Below are experts of layer 5 (counted from 0) of a mixture-of-experts language model. Rows are named router (the router's row for the expert), gate (a neuron's input weights, with its number), up (a neuron's input weights, with its number), down (a neuron's output weights, with its number) and show model dimensions 0-191. Each number is 500 + 50 x the weight over its row's rms, rounded and kept within 0 to 999. Numbers have three digits each.
Before each expert's rows: a language model's description of what the expert responds to; "comes before" lists some tokens at least twice as common just after its tokens as in all text. This comes from a sample of Wikipedia text that the model never trained on. Tokens count by the router's weight.

# expert 2
It responds to: Wiki section heading markup. Closing == or === of section headings such as ==History== or ==See also==, plus table separator rows |---|---|.
comes before: "\n", "\n\n", ")", "}", "ab", "ak"
router:495509463399529499483545605421472573514502572601471503488493456508479461468517481407575509436408559447484560472562471489406504452452507503481509517541448527458456586444370438487525426451535457486499696566548520529536524570614446557532459575507511499475547454515474523537592580514475475549424544524426570475560537424504440577394472519445524487518512465561496509465490459590481473461447505458566477473489538532523493484525526566534456476458435504498468599455523497526513427466441552589468444443444544465521555468536572554495477573531528530456523458592520458572499535527551495444
gate0:398459522405487566528495541529527497471496475522520564522463528504515522514385505527448501465487528496539537471567474493445489515487561542537583565429422501432428469503425528556488506428503360465460476464369532498523437413514517464567534506548497488457559486470473491478500540421537532548530488508563572433559547546497440499436506436471476544480482465567517534475568472482532475534475529510496428423601491424490495548524429422464488476464474611402479544492471506422525460501428631501434525480486466451510541375531471494387375508351493481538548613439519540544507465522445484453
up0:559517480532485473412507442519484534562514422448501539574556489542415453510486524541521517475449422401626446557475491534461499460470497531522414443496479552550602576479538513528463467525541554560511432489531463526445513454577477470479438549434486552455478507495549602434479446457499477496464464409490472539412511465418507464497509455517459442451618462429422480481427466514529545637566423584474499443571522468474562394493593467525404508497515523583464491625513501536520467486482459500514410524525545524521444514527484474540519545585644590531415492541478501476445535459452484552
down0:443527518457503489412526524533508492489521449494490513533487469490600417521384502425444508484436403498446462602550573460536507559486482413446445464491446472505496538494532566509489446470429512471530612512610468626462527529516507476482481461482528623519449488448489538460441492551530516515534506508514564420499576617477514501456461447512493543475554387468490446475475454509502448492545486479535497539522518497421443592577413522479489473490540563525473494627281416479552533419486459488521570464521436475490461510458506496535520471424414543461574397508437530525528446507518508513

# expert 39
It responds to: Table pipes and conjunctions. Pipe separators ending cells in sports and roster tables, and the conjunctions and, or, &, and the linking names or items.
comes before: "\n", "\n\n", " $", " X", " MP", " John"
router:529495436479607540474451534420470555466509464536552535504503456536611549535610497516452446471537457433525541502458505469517520532578492377472513426457484501521560554586469440543438553424504541538479435467554555506511506444467584589337388517547552556512454630510501533498532503482506442543482383528473504564545474496475532491418493456534518444519531484448582481481472595423563478496527514532478525367638564440505540418444543455511528475561491502530519431528589531470472420560510474480419533483490535499453499520497505470610550500522471527497534535497465489570483515439528419475
gate0:503498446467573573512473546479573395470487540511551515549580435417537482509429552559444483505418461572468469447522480530477526437484430497489417563536414558425516460493463590484485460489533506509520505510483448338579474450470422425538521492478430502433495432502567502489467544525587441404508570441490435474472455511514510471533529522480475522454514483564458471541513454540435471501575410478464446514470524497490515540526533491523490491518602580457544521573471579532536549531502475600564401570422529566547409538578472566451601542482521476490478564470455589440531568628494477420
up0:477521408521490474388521517580439509542419446353498519447507539452518460537498473482560606502456505535590541556442509632501525384419411464495451496534508511475574521463487555575508486400547529472478562480495556454445431449493468477495442563550570474574528458565486560476449574517483469496445495486514451570369466530586510512516516452504583514491520395636535475531496497499407483471473447494559489479494501442540472519565487469542524420482486449555499482599476520594514535487501500505476513439409528519458488511460550558519502456586540556495524507472546542498440571544549398401
down0:526380487517440503422587530444552501533577463526452553512474475441461492526469559618448518467508522433483537459472457555453581522478414514477411529512425474434576561426446541468459488441503480502439433496558378455506533492596573507585430508524525552489394396552520532583484508509537459530452449497502429581412475592568548551528506417488536577487461534542518434436463502573591487469592505459524488464474430561531438535527507507456478435468549478529496479585406510529540617512540500515526468497415456500516487442532586483560530476470512505466573519489382462482473550524534473534

# expert 9
It responds to: Table row labels. Words and numbers in sports, election and track-list tables after a pipe, such as Yellow card, Total votes, Result, Length.
comes before: " |", " | ", " |  |  | ", "–", " | G", " |  |"
router:527480488461434445403549479573509545507511424533535453553509520433508562585511496499439577432546536457516455496491469403426489437476453459573440561476510582449451544535456543554523552531460486497517439541455475433442567506519463475460426485496530568551490451504554535556430398490495496508551492507425465502479543505536561497565521436392608479534572549501551497542459551620466512521500441517532506574550402542471504506565481453501538518535619489623490454566575554524574487399522571435471378488478500500515520460447505531418498423428537555548441518484604575547503519456597495496
gate0:469433469356524460450511545500462421434421476507468458439500570511468472575492427470534471528493495520469466518511459465463467469587584529478436650553472498514497514397508551524570540503463594461504492421421573496562505595488549474481483492379538485462549546499364488526491482488470567406568560488578476532499470551410558456551443578487432494430476550437450491504509472558508496537545529547490531535487598500548541461507498436454489557373565476454507591458514452500431476470538548453472546450548579525450512493523488556424514489382493420467567483522508486534525447481487591554
up0:467437398512466451613478454516428509465533497401606479373516496474600484476489473468471560572507472520464494518595511462452474469479524524495544567436454457524483512519592471476517478501444530520450480487556485580493424482462464487463616475473461489411415541588437582511514474496579491521516516446525595395444675488481516499525508485519450534492476632549448516438552534493574480533518516450463496540451552518435504513511489488518459545480466504424525464497514557522539468534443463437551502521572613464567516411367521529428538462552525461555521443378490470552517523480456459494
down0:434499542528439464479515465504469576475532497401525406502524610460485542582460573541576541481616496586468525568470501492558436513562424441443501532528469545470509524471595544676529531535498487451500452528512484591534533548497464474513493490488531488431491467565494498521510515481549490566415564481489573452388497532588387482459449510518556559515467473507459442358576505489547500558609461563536518540574483536507570491535502447480517453546504509441468528487533400509519517450464491545471484483540428497403496433356527461467532552459456433481459601479597458468480510467472478515